{
  "n_layer": 11,
  "d_model": 128,
  "n_experts": 40,
  "experts_per_token": 1,
  "d_expert": 224,
  "d_shared_expert": 0,
  "activation": "swiglu",
  "moe_layers": [0, 1, 2, 3, 4, 5, 6, 7, 8, 9, 10],
  "router_score": "sigmoid",
  "normalize_top_k": false,
  "routed_scale": 2.0,
  "balance_loss": 0.00158,
  "balance_bias": true,
  "router_noise": 0.1,
  "scale_expert_input": true,
  "init_std_router": 0.00692,
  "lr_router": 0.00137,
  "vocab_size": 8192,
  "norm": "rmsnorm",
  "norm_eps": 1e-05,
  "tie_embeddings": true,
  "optimizer": "soap_variant",
  "lr": 0.00895,
  "beta1": 0.95,
  "beta2": 0.98,
  "grad_clip": 2.0,
  "batch_tokens": 131072,
  "seq_len": 1024,
  "train_tokens": 610100000,
  "steps": 4655,
  "dataset": "wikipedia_en"
}
Below are experts of layer 7 (counted from 0) of a mixture-of-experts language model. Rows are named router (the router's row for the expert), gate (a neuron's input weights, with its number), up (a neuron's input weights, with its number) and show model dimensions 0-127. Each number is 128 + 32 x the weight over its row's rms, rounded and kept within 0 to 255. Numbers have three digits each.
Before each expert's rows: "comes after" lists some tokens at least twice as common just before its tokens as in all text. This comes from a sample of Wikipedia text that the model never trained on. Tokens count by the router's weight.

# expert 11
comes after: " the", " of", ",", ":", " in", "-"
router:080119142096125117114143127093146147161155103099178096069077103203119093121081082083128121060113154131065121175171122105144175157123167137165104118123129179154094071169108141065148078102129104100107068119165080149152137152149140088159184145114105068167090157152151154162151144095138130117166137134147176114145100084132112157117115143082126119052147164139081152080122118101147073152136
gate5:157106184150125118130211133151135109119175182135152113185153140109141094113158088106116190137164151065119065125071123157142123123166139138088058131082124096166128111104111154115118188130188213096100142107159196118156143087102067137163156148090162105074131133163156162154169158111163105167099127164076138138164162139115076153097130113166100112144119114125105137154179130124082121114140
up5:155139132086135150091167093120138121132202162155090094191190058157117222141145163111171082111126122138128131128092116158119154124105107137092109124099130174071183141119154079121158094163139176088172125136140196123164145149067138110111155172148147079139092136161107159143143147114137114149046106152187152092167133175122100146111083123130093132137117118104064158136135127182151102173152

# expert 20
comes after: " |", ")", "a", "ia", "ase", "us"
router:091120091092144131117125074100177163148157109070183107107092155133130077166106097136100075098102152133080092165123109096136186155093138203167078116141138157137125128115105148083119056102114109088079078109134063120167147140148130096133167107115077083151124179157116167134159085130191152100158129160113165132099103118139144179139136123082083098042108135159090137133084118131114096078132
gate1:122112161097054119111116090145148140095125101104144154142108129157167115146122146100111114158064138125138151108098135157113146073083160140134091087184084105102150107122061135136131124166176169109147152113187166132132163219097111121102090071161123145118108134157202131138126123105155136025180189077155140090146077198150090136151099142111120135130158139108151102124113150093125175144192
up1:132123104072133109154115113136173151121120106085094121136129130124119153116134125081066053138158172205066139136168139200112125108125135120108125100177101132099106128183121189169135116133158174077073077135070149173180131158076163132118063093181145141099180142115199102103158143188129138082116123187143190150151140147119098113090150179128098092125129109144144106107088122150136129138116

# expert 1
comes after: "\n", "\"", ":", " as", ").", " known"
router:118124120084143118118125096101125180124152084108176101128135142180160140107084070119103114064094106113096088139144154100137155151114144182137102110144137158143124108152131127110121096089118122066119095143151080147185173115127101092147136153104088127153111161161141171175204099057193126083193117144123129130133122111091119213139122125111077063116133146079034141158143122117183082089144
gate1:118145152119182105123092179160156112169080199120128194142165170168119116057113195122145134104179127121116157149129119131145134085117133156146096168162128139148086098153141094106133124139106097127128099153194156147130094085170157102130179129157159107100178079134145171154112137131182158094111125124108144118195123070113149144099186109079147086094118120078117080086150143092052179115072
up1:150151123121140123143090127143170139147131120078146178124135184163141102096069142099178179131173091135114144168114201104102125124123103151123185146105129162127158117093214060118091119149050102121120073192190076126159190118201171165161127112150154114120129120158175136087114171151140160096135127068118103133149176083119174131100105121136122089133125154174119122116140103097130152077115

# expert 4
comes after: "\n", ".", "==", " ==", "===", " ="
router:095143071113146104145176094107141184163174090124142106119112132122165101135147126127111105056107117101118122116111130089145174155118161135149117103159097186148131095112166133096149060095097094097078099117162125133179201143183153127130192164130064114173090193152146141119204079128190143117180109124144154113106109091153146157110138114092090052119117131132050124148132136109105078123099
gate1:159124154107183071117090104140102106103138127130147131155163144095116124171135203130166067053110135105082111152087085069117167174160133132107155154150135221094146128157159129068193105116117162128168084121099127167140129157157109111099106119177155163166110130160106149101162160138144120128135174117114127094120150111148142119141069110161142162102134058122140171141191087206160078148140
up1:138153154165129095115139157140061150176115135125179019132103106111055163065110166087102093080060142094133143070131157162143122135124131105090122082165147063136094140099131145167116149165192131075133146072144136106141183094182078132084149125103084174139166119124132112157115110166090123161143160125105104198116141110132117133120135162108105104132098171129155125150118156118162105104073

# expert 25
comes after: " \"", " The", "-", ":", " –", " and"
router:052122124108125126138150103131132133198146077107183139060122115172162096140097114100116093092071135107083077159133136091079143141159078176103067131143123143125123096155121132053119115115116116118133048134144108118161162126118115090129189171061067150148107158153110195132184097119110128142140105147129150108066074126071108172145132065103103086121124174124112184125124133123138101102140
gate3:095095085134171185207143104105111153149143189114173080091136144109148098133143163082098193144155113075224102121086112095143113082098132155156171137105109132111098114171148111064145100121104092125131157141152094134105129065147168152088161139074098149115102143073126126178141080132119198096158133127124140136139169123151058109081125100084148171129137151137140167118101147137146085092164
up3:063121126089075125062121083203134108192122109208140160137092160161091132131167168055151080100099108164121123152114092117093155130139148148147126101150182152116188103108125109147065092167081131144197092100129163157137135108142103095196152086141153117144086152114145131114127148105132111169146129108119109153176111143126150112076149123093081108107105119139132147095135137084096125101032

# expert 13
comes after: " K", " |", "-", "K", " Y", " J"
router:090124115090159082118138128151134173190146114084169071089091155188177092113075110138105087089099134145071089123097120100098148203118178155141076072151128178172130092143107141087138119135118085096121093130151129135174172143141121096113192175112093116145113167144128136148181141078142158114117096135088143128088117099134095160063143130097149101061132112153088165104082125128140078073108
gate5:129190111085173092157122107142136153161167103141128097183113154164124112140199153167144161063127078124108111083112170126116093115143159139139106129158155143146087111124129138141136099092132081120169166123060167162086139106223127158148189159086137055119118159136054100105144107132101128140111103129137130090151106073184153162136091145119097146168125203172081161140161085099146113096136
up5:101143136096159178118109133196173164147077112159147182109132090107212127141138159157115133144142147179113125167092148135055158189136161153209118124148128123151117145147143109122182131044135094143179189085099125102127171143167095139176100203138166089122133154126074101127164128157127192128102108112143135087172098111153144156152134144139112127126121152113068161148108146082163134089165